Weights of a small mixture-of-experts language model, trained from scratch on English Wikipedia.
Size: width 320, vocabulary 2048.
Experts: 48 experts in each of 10 layers, 80 SwiGLU neurons an expert, a softmax router.
Training: a variant of Muon for the experts, 447M tokens, 6814 steps.
Below are experts of layer 3 (counted from 0) of a mixture-of-experts language model. Rows are named router (the router's row for the expert), gate (a neuron's input weights, with its number), up (a neuron's input weights, with its number), down (a neuron's output weights, with its number) and show model dimensions 64-127. Each number is 200 + 40 x the weight over its row's rms, rounded and kept within 0 to 999.
Before each expert's rows: "raises" lists some tokens whose logits its average output raises strongly, later layers aside; "gets" lists some tokens that make up at least twice as much of what it gets as of all text. This comes from a sample of Wikipedia text that the model never trained on. Tokens count by the router's weight.

# expert 23
raises: "ra", "re", "ri", "ro", "ull", "ur"
gets: " b", " d", " up", " f", " h", " c"
router,263,206,198,170,169,228,185,154,246,172,191,200,184,208,233,241,157,139,257,224,159,162,177,217,151,290,231,181,173,143,177,246,190,291,234,241,134,216,173,257,235,212,174,189,181,189,220,220,280,154,172,183,206,207,175,198,255,174,159,194,166,221,140,165
gate0,162,252,279,161,209,212,171,167,206,242,209,206,219,170,178,221,192,215,231,280,188,213,282,228,227,214,162,206,296,222,85,191,221,147,216,229,205,199,310,243,203,242,159,210,213,234,297,191,187,244,206,187,207,260,234,219,317,245,225,160,177,130,125,246
up0,241,255,237,212,223,218,187,162,192,162,228,259,164,163,144,159,209,240,301,220,217,228,168,176,263,225,181,243,268,189,195,217,224,230,262,242,227,174,152,269,171,183,220,195,241,252,183,250,199,186,271,211,269,196,205,217,187,162,187,176,227,216,258,228
down0,158,124,218,180,213,166,193,240,185,241,268,247,199,215,216,132,258,159,200,185,214,190,229,221,248,230,123,194,314,246,183,150,184,199,192,235,145,156,280,203,270,194,207,214,158,224,166,245,225,223,222,209,233,177,188,237,175,206,197,244,214,251,237,151
gate1,208,192,164,256,197,190,217,186,242,299,212,129,194,206,185,199,224,241,186,191,240,214,139,195,218,166,167,172,176,211,221,232,215,211,180,140,153,200,186,249,146,231,179,270,137,251,166,190,236,236,152,201,209,194,145,182,235,211,250,224,194,164,193,271
up1,261,295,119,211,224,217,204,192,187,195,164,127,195,212,173,201,199,211,168,176,151,202,210,179,260,152,131,192,227,132,140,168,114,225,207,145,242,220,179,198,163,235,179,208,191,237,214,314,190,229,229,232,114,252,217,142,148,155,202,291,202,138,228,219
down1,211,150,237,278,180,166,183,167,164,261,205,152,215,171,201,243,206,205,182,167,183,225,199,182,218,243,172,238,244,233,205,138,173,173,174,170,179,241,182,280,171,176,168,208,183,298,158,193,184,289,271,226,192,240,179,235,164,288,153,166,207,176,258,217
gate2,196,261,179,144,202,231,209,195,159,215,154,153,224,120,215,153,241,202,287,204,127,223,202,246,136,206,193,182,168,172,156,136,91,218,202,207,215,162,204,197,192,211,200,286,205,150,210,212,202,207,170,184,146,259,149,159,203,152,189,223,203,252,178,166
up2,132,223,278,241,242,197,218,255,251,190,255,206,131,208,205,287,190,135,154,226,244,164,246,113,252,231,189,164,201,246,228,295,252,209,202,191,216,173,250,186,209,208,205,168,227,259,184,139,215,110,257,179,213,145,239,208,117,186,219,173,257,219,211,220
down2,196,182,201,186,194,163,152,241,231,162,234,220,146,197,180,213,173,179,197,245,222,211,245,175,245,190,128,227,220,150,192,201,176,151,152,193,171,193,168,251,247,217,222,156,229,192,123,202,227,211,185,182,211,245,198,233,153,224,218,135,144,142,153,252
gate3,217,164,129,198,137,292,212,190,231,198,142,219,154,170,213,185,226,224,256,235,196,176,182,191,199,175,136,225,246,199,202,179,212,249,171,194,141,260,234,198,180,220,156,185,175,248,182,190,218,179,137,183,232,180,159,198,246,204,130,210,189,192,92,167
up3,263,301,239,209,224,207,220,181,175,185,253,215,196,240,172,190,143,242,136,168,219,200,269,129,214,245,200,206,138,174,161,248,232,223,289,200,247,215,208,237,175,221,229,217,238,190,205,185,218,137,291,234,223,281,277,164,129,144,233,193,184,233,224,179
down3,202,179,177,182,216,152,232,230,201,157,218,166,208,264,150,189,181,194,227,224,189,194,157,243,204,167,228,238,160,215,160,230,244,249,91,244,202,270,214,240,258,226,200,168,278,140,172,181,92,207,178,203,183,242,199,133,232,178,237,159,222,193,229,235
gate4,216,165,241,202,194,260,236,251,209,206,219,172,220,239,232,199,202,203,206,203,163,208,188,143,90,177,185,226,224,149,269,125,226,262,255,243,189,225,149,245,218,201,249,178,158,169,220,208,221,210,252,208,171,234,250,159,268,148,253,277,249,181,168,194
up4,197,168,154,271,242,218,250,212,228,207,239,153,289,197,180,242,190,222,202,191,177,123,165,182,198,147,181,167,185,234,147,203,246,174,187,199,243,168,143,221,191,170,186,211,173,215,212,236,216,253,151,153,233,237,247,191,218,224,234,127,300,237,240,212
down4,210,246,229,150,158,264,179,179,257,209,246,155,272,210,144,157,217,178,143,214,234,213,255,173,198,217,220,178,285,268,263,202,172,237,234,216,206,228,159,162,117,241,213,201,177,168,193,153,255,272,143,155,174,156,176,235,247,197,167,228,245,242,177,206
gate5,183,134,230,117,220,209,187,239,176,265,151,219,208,196,252,147,217,267,230,158,184,149,184,206,150,171,269,233,116,165,214,163,238,210,164,224,221,205,186,280,186,231,185,276,176,252,161,217,165,267,179,183,167,201,97,206,255,211,123,205,275,239,212,218
up5,225,217,206,228,201,130,132,221,181,236,192,207,240,209,221,222,219,218,225,199,228,215,221,187,207,247,226,157,151,171,227,218,188,187,198,210,224,195,198,236,93,263,166,226,158,252,224,230,272,163,167,126,162,215,227,221,204,212,211,150,283,247,203,246
down5,170,261,280,179,153,245,178,228,181,193,216,108,258,180,215,176,194,189,231,220,203,132,244,240,153,178,264,203,243,120,201,168,210,192,188,265,221,232,222,190,275,180,168,189,212,239,184,206,265,283,246,189,159,134,239,173,181,258,274,246,236,215,206,203
gate6,186,164,291,193,167,200,150,228,149,240,239,207,164,148,175,208,202,171,224,185,198,209,245,163,254,212,248,263,251,121,168,237,220,170,229,193,151,210,246,161,200,169,172,242,180,203,177,133,248,132,145,228,211,120,170,183,316,184,198,189,233,180,255,238
up6,277,202,266,262,175,225,153,227,158,303,188,198,227,136,207,246,181,184,167,187,235,145,158,175,234,262,240,221,309,142,224,135,209,222,217,217,176,164,173,141,189,183,186,191,189,245,196,178,166,203,180,257,181,198,183,214,225,190,195,248,206,192,177,99
down6,140,203,177,170,157,181,129,160,141,185,220,152,218,208,217,125,157,173,203,231,258,204,298,143,163,196,193,243,174,245,150,204,144,176,186,321,222,180,206,241,203,227,220,202,214,168,226,197,192,175,251,164,196,180,211,175,188,232,226,253,182,188,226,261
gate7,112,164,198,187,180,200,222,198,282,178,205,199,193,271,166,180,209,247,197,203,171,171,153,168,234,175,213,312,241,187,221,241,175,206,179,151,188,174,178,123,151,217,200,231,217,214,206,185,212,188,235,135,171,233,186,158,153,206,234,245,274,254,205,101
up7,197,220,162,175,231,109,232,207,186,212,229,276,160,160,204,190,236,199,152,164,242,239,281,219,213,216,137,147,136,153,191,149,179,138,195,138,231,170,206,234,226,194,209,165,228,163,231,197,182,231,150,220,176,187,236,200,189,256,248,143,111,195,195,329
down7,167,256,214,135,158,209,171,187,264,173,209,237,164,218,188,134,269,207,221,199,191,200,201,148,245,145,163,179,154,245,274,170,169,155,219,168,232,226,227,253,227,151,228,175,159,208,151,164,204,200,202,195,187,216,256,222,204,222,251,239,243,181,162,244
gate8,296,196,242,221,150,221,166,69,224,275,228,174,199,182,279,171,230,130,230,160,160,197,174,219,176,216,228,187,256,193,152,185,224,206,234,130,249,93,157,172,174,130,228,218,169,181,272,211,152,163,119,201,146,221,215,158,236,167,176,183,230,181,229,195
up8,162,255,194,132,179,218,231,249,100,210,179,201,210,270,213,205,187,195,112,254,298,112,215,227,204,161,195,155,139,280,214,219,149,204,171,202,203,234,227,246,233,215,210,260,246,251,161,176,245,225,192,154,170,189,225,196,194,224,241,219,152,197,140,270
down8,181,187,154,206,223,233,224,184,210,237,245,204,211,239,180,199,145,167,211,223,216,240,180,167,204,229,123,276,176,256,168,237,162,155,238,304,227,211,209,201,172,285,159,194,190,249,215,182,158,239,146,180,179,221,207,184,165,189,171,215,239,235,202,205
gate9,173,177,186,284,166,151,215,195,146,146,221,125,207,157,210,204,244,215,204,248,206,207,171,243,257,210,241,168,202,254,233,235,189,200,236,264,167,231,151,275,129,229,198,228,257,197,190,139,183,195,187,184,213,173,229,207,173,195,269,181,232,185,235,182
up9,134,254,206,136,163,181,110,171,220,232,114,241,159,256,210,186,249,166,211,201,286,247,225,158,310,167,153,188,187,222,162,193,193,223,211,229,230,172,163,284,167,202,193,126,159,172,232,228,117,215,194,216,212,201,246,223,265,155,212,135,196,239,228,266
down9,187,190,148,222,170,194,157,190,214,161,208,254,192,185,159,163,225,187,185,146,138,157,259,205,214,217,190,258,197,180,222,194,231,193,250,64,201,185,238,151,118,205,183,189,154,225,197,172,214,107,229,166,205,242,259,228,242,96,221,190,143,181,234,185
gate10,95,146,263,216,131,196,215,191,199,229,188,272,252,143,216,198,235,160,171,203,181,190,207,112,250,287,261,306,217,109,224,165,226,150,178,216,237,166,197,201,227,153,216,193,256,278,215,201,221,220,197,248,167,143,220,173,247,255,214,125,176,153,154,246
up10,204,157,188,208,269,189,161,205,255,205,243,188,139,182,160,262,115,138,163,139,126,215,190,230,145,212,185,183,177,230,239,150,161,234,185,178,218,152,216,190,234,211,162,210,164,226,159,180,201,212,276,171,274,233,123,216,168,191,262,199,268,215,226,164
down10,274,184,265,174,216,193,169,165,217,182,180,130,207,185,201,197,159,237,256,155,196,152,224,233,151,150,123,166,219,149,153,223,189,204,148,180,205,258,186,194,191,196,235,236,217,286,122,194,122,224,233,230,236,224,154,299,237,184,210,262,198,250,238,255
gate11,185,157,159,199,192,220,289,248,192,207,139,224,179,255,165,223,204,212,244,116,143,242,230,100,208,252,144,227,166,209,241,181,155,150,301,202,202,270,203,216,200,123,181,198,254,196,261,239,242,143,252,214,261,196,199,185,246,175,182,220,239,203,168,216
up11,229,140,185,144,174,152,195,270,210,257,123,234,232,266,213,174,129,127,238,148,235,224,237,151,206,210,182,243,146,170,256,164,206,183,239,141,190,232,233,166,232,193,153,220,199,236,263,233,250,174,168,170,212,247,156,234,189,173,230,253,196,173,131,170
down11,261,199,187,179,193,146,274,229,247,230,199,183,214,194,162,191,189,240,219,154,136,211,232,213,168,193,151,149,203,201,209,198,258,181,230,178,271,178,231,173,167,193,233,137,223,150,155,215,171,183,274,244,191,186,202,253,189,177,234,268,260,217,168,223
gate12,262,245,168,169,208,206,186,182,252,192,211,151,180,214,211,178,228,161,149,198,225,236,201,183,245,184,159,204,230,237,146,195,183,198,167,162,205,152,179,215,194,183,188,255,173,193,160,214,221,192,96,188,261,256,107,192,190,212,144,245,143,243,176,246
up12,123,188,93,210,189,214,198,147,188,178,180,180,241,201,228,209,203,231,137,187,205,219,123,191,177,265,204,173,182,191,151,202,188,199,190,149,228,196,227,177,199,168,184,177,156,153,211,170,164,204,233,210,227,143,206,135,214,220,165,196,285,225,164,205
down12,211,291,154,228,234,225,194,205,275,154,165,158,203,223,213,237,227,179,210,245,190,161,180,258,211,164,207,211,170,251,205,145,212,142,192,210,167,168,219,185,218,245,215,248,170,181,207,237,123,225,194,205,265,262,178,118,256,268,146,205,158,225,285,161
gate13,246,191,233,199,211,211,227,196,206,174,175,182,189,161,143,220,192,185,209,219,178,188,155,216,142,231,153,86,218,177,189,278,154,200,243,156,261,239,228,199,205,175,221,215,165,217,206,166,186,296,186,158,156,179,191,200,145,181,148,168,290,226,210,135
up13,185,184,212,173,208,140,240,217,219,243,84,242,169,195,123,182,186,205,143,270,202,202,182,180,276,184,233,177,214,222,228,225,199,197,121,276,167,101,183,228,163,281,190,104,179,114,201,190,206,215,212,244,161,173,214,234,240,253,206,244,219,265,257,187
down13,217,264,247,161,191,175,216,299,169,234,223,219,180,213,178,207,242,158,177,168,267,164,228,174,228,203,231,164,197,193,118,181,166,133,229,210,182,204,228,235,89,102,205,217,226,186,252,169,242,223,254,216,220,185,266,228,209,192,214,282,165,197,243,235
gate14,215,220,224,225,147,203,169,200,179,181,252,177,184,212,229,194,163,175,213,195,219,209,200,194,177,199,114,205,161,227,223,221,227,190,159,208,198,200,208,220,192,159,212,233,264,191,148,173,198,146,176,234,211,192,259,198,165,143,228,160,202,211,169,215
up14,192,131,148,191,211,199,193,212,219,215,193,239,178,134,206,205,139,169,145,196,216,192,192,230,116,216,190,206,149,154,291,168,230,182,237,127,290,206,231,202,100,210,268,216,149,237,167,122,205,138,168,204,193,228,156,238,200,153,238,126,160,232,217,197
down14,234,163,241,165,253,190,233,287,225,150,225,127,207,78,121,240,253,196,239,208,130,278,163,225,165,263,168,109,188,177,197,216,176,243,210,254,250,164,236,192,185,174,203,180,134,224,231,220,194,185,125,209,183,220,176,156,199,183,207,198,232,220,235,153
gate15,118,205,189,138,237,265,221,163,185,233,168,158,209,190,178,278,184,97,190,181,239,256,169,191,94,205,197,241,207,211,239,178,189,192,262,190,176,185,194,100,236,215,236,214,251,211,240,127,214,148,185,196,128,154,155,153,223,253,174,166,297,232,134,128
up15,90,190,176,211,250,251,216,219,185,151,191,177,201,164,158,248,193,180,148,187,213,207,222,263,161,205,170,268,216,196,273,271,160,233,192,231,158,230,179,120,150,247,240,149,172,157,186,175,233,162,214,209,193,177,191,184,227,222,180,174,245,202,146,79
down15,214,152,225,267,122,175,189,158,172,292,176,187,222,249,248,167,172,166,213,255,191,195,257,218,131,216,160,187,189,236,206,228,212,201,123,213,176,166,262,181,163,223,246,236,112,253,245,176,283,204,270,215,178,254,133,220,246,243,185,130,175,182,208,245
gate16,212,197,254,168,291,266,215,108,163,286,111,270,165,106,235,240,227,183,226,262,202,173,285,211,176,227,156,294,169,127,207,191,209,161,215,200,236,269,192,208,208,241,214,195,227,271,226,186,235,173,186,192,168,250,237,182,199,226,95,230,261,204,203,177
up16,199,284,240,153,164,192,229,198,185,177,261,172,217,217,203,236,197,182,188,145,253,179,203,92,226,176,220,183,240,191,237,121,75,175,173,208,155,178,252,251,162,309,216,202,170,254,160,167,255,234,183,271,237,218,229,220,134,215,188,203,177,177,161,244
down16,188,254,206,240,202,190,149,220,202,195,221,158,172,118,216,232,173,189,268,265,179,210,205,172,228,198,210,213,212,133,199,207,52,238,196,330,206,256,176,154,195,140,266,202,202,233,230,227,201,188,187,195,145,280,165,130,208,161,237,220,301,257,162,277
gate17,176,234,221,160,188,184,206,167,194,159,202,215,215,218,207,185,153,196,231,192,270,242,206,227,200,229,192,171,200,219,207,195,137,197,187,204,216,242,219,207,222,226,201,149,229,193,142,140,208,181,250,178,197,213,147,163,196,223,184,185,183,258,199,164
up17,263,189,190,246,222,141,156,238,152,202,308,215,162,167,250,211,215,130,187,309,78,164,167,191,142,203,188,231,164,142,254,183,233,236,230,128,148,136,279,203,179,72,183,256,150,151,195,210,220,213,247,198,167,216,216,198,245,164,212,244,167,150,198,198
down17,209,247,298,227,167,195,252,211,212,164,237,193,269,145,140,175,198,218,244,150,232,231,188,203,255,204,229,242,198,235,166,145,191,230,162,227,182,193,219,213,199,142,203,193,223,176,197,328,238,229,134,134,162,169,254,191,219,247,215,203,100,233,144,218
gate18,71,198,211,218,190,123,166,242,171,165,160,115,123,170,217,244,257,165,232,194,204,173,192,240,155,213,139,299,169,255,212,250,150,188,205,146,216,230,178,147,203,228,221,154,179,241,232,197,211,163,203,200,223,218,168,203,242,232,237,196,194,261,187,190
up18,194,230,194,172,158,243,303,180,212,173,249,265,266,214,216,177,178,238,184,164,172,276,263,194,234,216,212,138,207,136,203,133,191,238,174,192,202,177,218,287,122,244,186,242,211,241,208,199,234,232,170,197,159,177,188,154,166,165,217,169,201,169,278,255
down18,177,125,173,211,201,189,207,201,218,168,219,236,239,206,262,296,237,223,210,247,229,222,131,201,219,223,105,145,167,172,267,207,177,126,224,207,242,167,206,195,179,243,210,203,187,212,215,246,195,184,113,160,208,250,220,196,217,173,146,141,235,235,192,120
gate19,217,189,178,200,221,246,174,203,289,231,227,172,153,196,225,156,183,265,196,197,218,200,145,196,245,147,203,237,261,267,281,254,166,231,224,157,246,237,168,240,203,140,192,229,245,202,207,235,167,139,229,249,194,173,166,239,189,176,238,235,244,168,215,66
up19,161,170,207,233,241,249,196,185,159,192,158,220,199,186,174,232,178,130,210,188,164,218,245,146,190,246,249,120,213,149,149,214,221,210,179,177,190,193,217,168,130,238,188,220,136,230,263,204,249,170,185,152,207,176,204,164,207,260,168,185,146,234,208,274
down19,188,153,225,209,172,129,245,205,152,199,243,306,231,241,209,244,214,225,241,182,214,247,240,180,167,210,212,224,157,147,208,186,236,173,214,195,186,155,203,176,157,160,238,253,231,222,293,202,158,153,160,184,175,215,154,163,241,180,146,174,210,242,240,195
gate20,254,176,178,222,237,192,180,284,193,237,243,219,124,152,158,203,201,224,256,162,231,186,198,253,137,249,184,197,151,256,227,215,256,196,250,214,219,180,154,239,187,227,187,281,223,216,156,189,238,185,195,122,248,182,293,220,163,126,187,156,205,179,245,202
up20,230,217,169,185,195,207,200,136,280,225,187,154,144,214,169,286,203,222,215,219,213,190,260,212,225,162,219,224,158,105,229,176,196,145,193,165,283,143,233,177,173,235,183,176,169,198,174,219,170,193,214,164,207,181,258,178,247,113,177,128,237,117,191,171
down20,200,167,168,239,164,206,140,190,178,162,212,203,256,220,234,177,227,222,167,156,260,184,224,194,129,240,217,307,208,171,167,222,200,158,161,257,194,134,237,134,245,239,210,177,184,249,253,148,231,205,197,295,168,221,211,218,213,176,267,191,199,186,256,268
gate21,257,179,188,240,202,248,223,229,208,114,224,146,145,151,211,176,185,180,234,175,135,173,243,222,172,183,203,190,191,236,150,173,235,226,237,198,164,275,217,201,195,177,241,243,179,232,230,177,166,177,209,183,227,151,169,203,146,188,304,256,249,232,86,202
up21,255,178,199,203,192,238,160,196,236,164,227,180,137,149,195,186,221,187,216,192,175,156,262,210,210,179,179,213,165,164,154,226,221,232,251,177,146,276,275,217,221,226,168,209,172,224,176,161,195,201,214,201,184,170,276,178,178,184,190,272,216,221,163,160
down21,182,198,232,177,186,231,193,152,214,223,165,228,175,139,214,202,248,192,180,258,173,170,154,255,178,173,163,277,218,213,169,188,202,291,211,246,172,129,256,157,214,201,123,254,129,180,234,135,246,162,234,224,158,147,237,194,230,185,147,210,152,254,253,219
gate22,214,249,120,239,90,260,232,180,142,233,246,212,172,198,200,174,234,181,228,181,211,167,263,212,155,186,191,222,204,226,169,183,233,223,234,185,160,161,231,214,217,161,169,221,131,218,258,226,201,197,185,176,145,136,188,155,242,196,105,311,152,186,102,240
up22,152,186,193,248,238,233,227,219,216,196,218,265,203,249,219,211,212,228,230,178,264,232,177,172,248,159,213,230,231,146,102,222,243,154,226,206,171,171,191,153,168,213,209,232,166,165,175,224,175,211,224,178,279,238,177,170,235,174,169,175,216,259,170,213
down22,231,214,227,162,203,201,175,234,158,132,233,184,141,200,213,203,202,152,181,166,194,181,257,220,242,231,256,228,149,198,170,261,178,245,193,182,162,167,158,181,195,149,201,136,306,243,157,195,177,248,118,147,154,249,151,208,221,236,160,169,170,210,204,147
gate23,210,129,196,209,220,197,239,181,194,179,217,169,235,201,166,211,165,274,174,267,211,176,176,200,131,184,184,145,228,132,174,170,234,239,191,289,169,155,197,178,170,105,169,261,255,164,161,218,189,163,263,167,217,154,204,171,204,254,178,210,125,194,243,247
up23,244,174,223,219,245,188,254,130,147,182,198,270,230,189,183,197,163,223,197,207,131,219,182,227,176,214,153,177,200,252,159,265,259,180,242,220,216,138,226,239,285,206,223,216,181,194,181,225,232,221,142,315,169,164,226,154,209,231,142,228,142,239,204,195
down23,204,214,233,214,227,219,195,179,201,208,227,215,246,167,182,135,168,204,230,282,159,216,275,221,199,183,166,111,193,183,211,136,215,218,212,221,243,210,212,220,221,188,257,260,233,227,190,210,198,268,224,246,178,165,178,190,258,236,129,232,232,160,201,195
gate24,220,175,223,187,243,229,177,205,181,240,153,170,119,200,223,155,141,242,161,279,205,228,220,121,190,177,271,169,130,192,218,202,200,197,157,220,166,151,239,273,130,205,220,199,253,110,153,200,156,200,202,231,176,271,229,237,234,199,219,122,139,313,183,131
up24,221,158,202,159,253,204,217,175,170,166,242,189,224,192,198,257,241,222,190,172,192,205,197,136,183,180,168,150,237,241,139,204,175,205,160,252,258,239,229,172,242,231,157,187,150,254,162,243,230,251,242,140,192,208,222,198,106,228,184,189,222,168,151,164
down24,213,210,196,231,219,222,221,216,181,165,177,205,116,151,227,244,246,233,181,224,182,168,211,103,137,187,241,138,184,143,114,235,192,208,231,246,251,219,224,239,259,175,181,179,125,196,201,193,215,156,146,264,197,162,181,173,232,247,169,215,204,230,231,275
gate25,159,258,144,231,189,259,153,155,257,185,244,274,133,213,207,217,167,166,183,260,184,133,218,221,222,256,204,220,291,186,148,264,212,225,178,191,152,242,191,199,238,201,262,230,252,188,181,176,179,181,234,184,198,244,208,234,159,217,135,168,219,210,88,182
up25,134,171,172,173,199,253,133,221,259,248,183,227,179,210,181,187,169,159,195,204,222,123,291,217,211,269,223,182,158,203,181,246,185,167,206,235,218,210,189,179,203,241,189,218,262,150,206,203,232,225,240,218,199,184,202,244,204,197,152,145,181,167,180,157
down25,211,193,174,171,190,195,244,214,232,183,179,187,265,240,206,271,183,216,203,225,210,218,197,128,177,225,171,295,242,148,219,218,214,238,168,213,79,219,245,147,193,249,221,157,211,243,171,140,135,226,176,189,200,261,157,159,260,262,111,176,257,216,209,263
gate26,226,224,244,135,229,164,191,162,164,171,213,236,193,201,191,186,177,240,174,236,143,179,168,288,211,236,222,246,268,201,161,145,109,212,221,130,187,151,218,310,119,168,177,177,153,190,218,211,230,214,174,168,107,284,182,278,218,217,172,188,210,261,153,148
up26,154,175,247,206,233,184,243,187,180,164,179,121,179,186,207,195,130,192,164,231,202,186,165,129,177,141,222,226,202,167,223,136,76,243,225,219,183,192,223,226,168,276,165,217,150,208,207,256,236,216,212,210,224,252,185,183,166,109,120,86,267,255,202,196
down26,174,283,215,212,193,176,228,160,202,204,205,190,134,227,232,220,187,139,207,152,235,223,174,176,141,253,214,175,154,184,232,189,171,216,167,184,181,176,176,131,281,144,224,190,177,228,223,230,227,163,199,238,179,133,205,234,184,184,175,135,114,221,124,199
gate27,123,227,192,225,202,207,250,186,109,165,194,282,204,189,180,192,205,205,183,147,184,254,124,324,234,116,190,275,253,226,216,220,256,183,180,259,196,245,185,213,234,136,210,211,217,184,204,206,155,211,224,215,177,219,248,226,156,185,201,286,281,253,260,135
up27,223,154,209,149,267,201,255,253,206,236,242,150,204,165,185,157,123,241,133,184,244,194,189,263,209,190,163,208,166,220,224,244,204,202,223,238,163,154,147,189,273,189,218,210,146,167,231,133,162,188,217,195,275,137,142,116,149,218,201,270,211,169,232,272
down27,167,218,169,194,151,244,169,227,199,243,189,226,144,226,174,217,240,210,271,164,284,221,173,187,199,194,85,181,157,200,271,210,177,185,172,277,263,225,223,170,169,250,188,186,208,197,194,149,194,224,202,255,228,162,210,133,230,201,204,176,200,208,226,227
gate28,164,221,268,131,165,216,213,225,197,183,219,250,178,182,189,131,176,143,171,214,183,233,236,209,182,184,197,83,229,262,198,209,227,184,221,202,157,186,230,149,172,121,206,181,288,233,211,115,211,248,264,178,161,233,200,199,217,210,184,225,172,185,149,184
up28,219,251,237,137,236,261,173,163,178,285,202,226,209,230,194,190,182,175,186,198,199,261,220,205,196,266,239,194,241,195,198,219,196,178,191,201,183,225,250,174,197,218,226,223,246,229,177,222,217,157,201,207,144,286,174,197,150,167,246,218,185,125,184,135
down28,151,200,135,230,163,240,204,229,198,233,203,180,189,255,198,302,161,94,261,146,217,254,162,223,194,225,270,257,179,184,188,183,223,178,203,227,176,226,178,192,143,311,212,192,198,231,217,175,254,127,202,207,151,187,211,236,192,168,209,155,269,184,240,156
gate29,211,195,294,175,171,205,223,243,113,238,225,207,150,207,164,275,252,220,238,234,197,150,280,187,167,158,164,247,227,203,181,219,223,204,185,204,269,299,239,251,242,218,145,242,186,173,164,213,255,208,211,216,176,171,195,130,202,145,191,265,255,153,93,177
up29,322,232,156,185,217,176,228,193,145,245,174,90,196,231,165,166,235,184,147,184,207,184,126,201,158,150,187,128,186,227,154,160,205,251,181,220,195,221,228,193,197,194,205,248,237,165,197,195,214,203,186,216,194,169,231,175,198,238,227,251,187,224,174,208
down29,219,161,187,206,200,205,223,230,286,200,158,239,166,196,166,182,200,193,170,232,183,188,191,187,248,178,241,228,195,179,211,255,282,165,232,192,166,204,234,244,189,203,231,162,131,173,141,132,207,169,177,181,210,173,242,205,196,148,186,227,173,157,121,243
gate30,232,227,248,231,223,172,189,172,170,240,229,202,160,139,138,140,299,257,197,255,200,145,210,186,175,160,165,214,167,162,162,209,185,259,235,189,204,311,150,244,173,208,260,298,132,199,194,233,232,161,200,170,169,158,215,184,242,183,143,197,203,187,177,298
up30,165,137,199,161,251,220,218,235,177,197,214,197,178,207,192,280,159,134,137,206,225,235,258,206,245,148,152,215,224,286,134,184,168,157,181,170,207,179,175,192,181,197,217,153,175,208,224,205,176,214,240,243,257,236,146,153,154,209,211,152,211,231,221,208
down30,236,217,204,179,271,251,193,156,209,166,193,188,153,183,154,239,258,240,219,213,206,205,190,232,220,154,252,252,239,280,192,276,152,252,227,246,188,170,170,209,226,209,254,228,162,191,253,224,169,240,250,147,183,263,180,183,238,190,176,194,212,226,240,153
gate31,241,231,161,234,181,226,155,187,217,219,199,188,184,165,215,265,247,207,187,209,195,123,219,141,211,211,175,227,146,128,196,211,144,249,159,143,151,226,214,171,165,209,251,193,130,189,285,161,277,175,173,201,217,258,161,195,201,177,178,188,246,221,238,197
up31,255,200,190,238,127,182,179,218,263,227,236,149,250,205,224,211,183,159,198,173,167,184,201,161,184,198,246,171,239,174,236,162,126,191,183,117,195,238,227,127,240,220,190,231,134,213,232,193,210,251,149,211,174,223,144,265,199,196,238,221,217,218,255,161
down31,174,254,201,237,177,176,193,170,177,170,195,271,266,230,147,199,196,211,178,204,237,221,223,254,210,244,210,225,243,163,160,182,222,200,208,182,204,197,227,183,198,162,149,195,117,204,182,145,212,279,180,234,161,249,210,242,239,121,176,193,223,187,135,228
gate32,201,92,251,195,217,266,157,214,221,210,137,204,180,220,184,232,181,221,249,248,206,167,282,180,275,206,293,215,205,187,210,253,117,253,154,160,224,217,145,187,211,217,214,233,245,175,156,197,255,203,213,224,214,170,138,180,164,122,239,205,205,159,189,159
up32,240,143,211,234,233,134,199,212,214,148,211,231,163,223,199,188,176,239,254,210,121,220,199,189,215,194,165,202,200,185,176,174,144,168,147,220,203,225,179,234,282,176,278,157,237,132,205,229,226,191,215,145,193,163,166,184,216,123,251,163,229,191,232,133
down32,140,232,248,150,133,238,173,135,155,294,233,230,150,177,177,216,155,212,211,160,236,216,157,149,231,185,167,225,221,180,215,191,210,115,210,167,204,226,198,151,278,216,202,218,205,196,230,256,151,200,167,218,270,181,147,253,227,183,124,227,231,185,163,176
gate33,108,258,220,152,159,211,269,261,148,222,187,305,164,173,259,165,211,211,184,183,194,255,227,193,184,209,195,240,214,241,211,162,100,137,251,184,233,211,139,165,215,248,118,224,235,168,250,168,199,151,199,206,280,209,213,213,223,85,128,240,132,303,177,276
up33,251,250,152,213,198,173,237,216,197,204,189,191,251,209,203,203,210,248,199,204,173,216,264,200,170,117,243,147,133,124,224,166,156,225,208,117,227,280,232,208,204,197,178,185,102,202,250,175,121,113,164,262,88,155,156,279,162,243,139,165,200,282,203,172
down33,236,203,173,249,237,228,217,236,199,204,120,199,155,160,229,198,234,146,202,195,221,253,176,194,211,212,182,212,209,218,209,241,278,224,224,209,277,231,123,183,231,205,222,144,198,194,180,198,170,209,240,161,152,213,246,226,257,207,167,164,232,125,228,153
gate34,223,187,253,252,206,257,258,280,153,198,266,197,227,188,188,269,218,246,274,241,160,250,132,196,180,275,219,183,223,227,164,248,116,225,195,162,212,154,153,136,211,165,252,205,144,135,156,190,172,170,141,165,166,132,213,149,181,236,171,207,231,101,201,192
up34,176,210,318,222,244,216,168,209,192,242,169,223,186,135,154,192,186,168,214,271,203,207,197,239,207,175,199,225,255,217,208,182,241,160,204,249,116,153,179,114,231,170,243,231,226,219,230,165,224,262,235,226,252,239,188,199,175,154,193,193,193,222,178,202
down34,193,206,192,197,131,205,180,229,253,151,236,198,165,216,184,212,210,156,184,180,221,166,185,222,155,177,118,159,176,188,207,177,213,219,166,245,232,212,151,168,183,188,176,219,247,74,246,172,194,255,199,231,193,189,233,164,229,187,233,226,177,256,214,243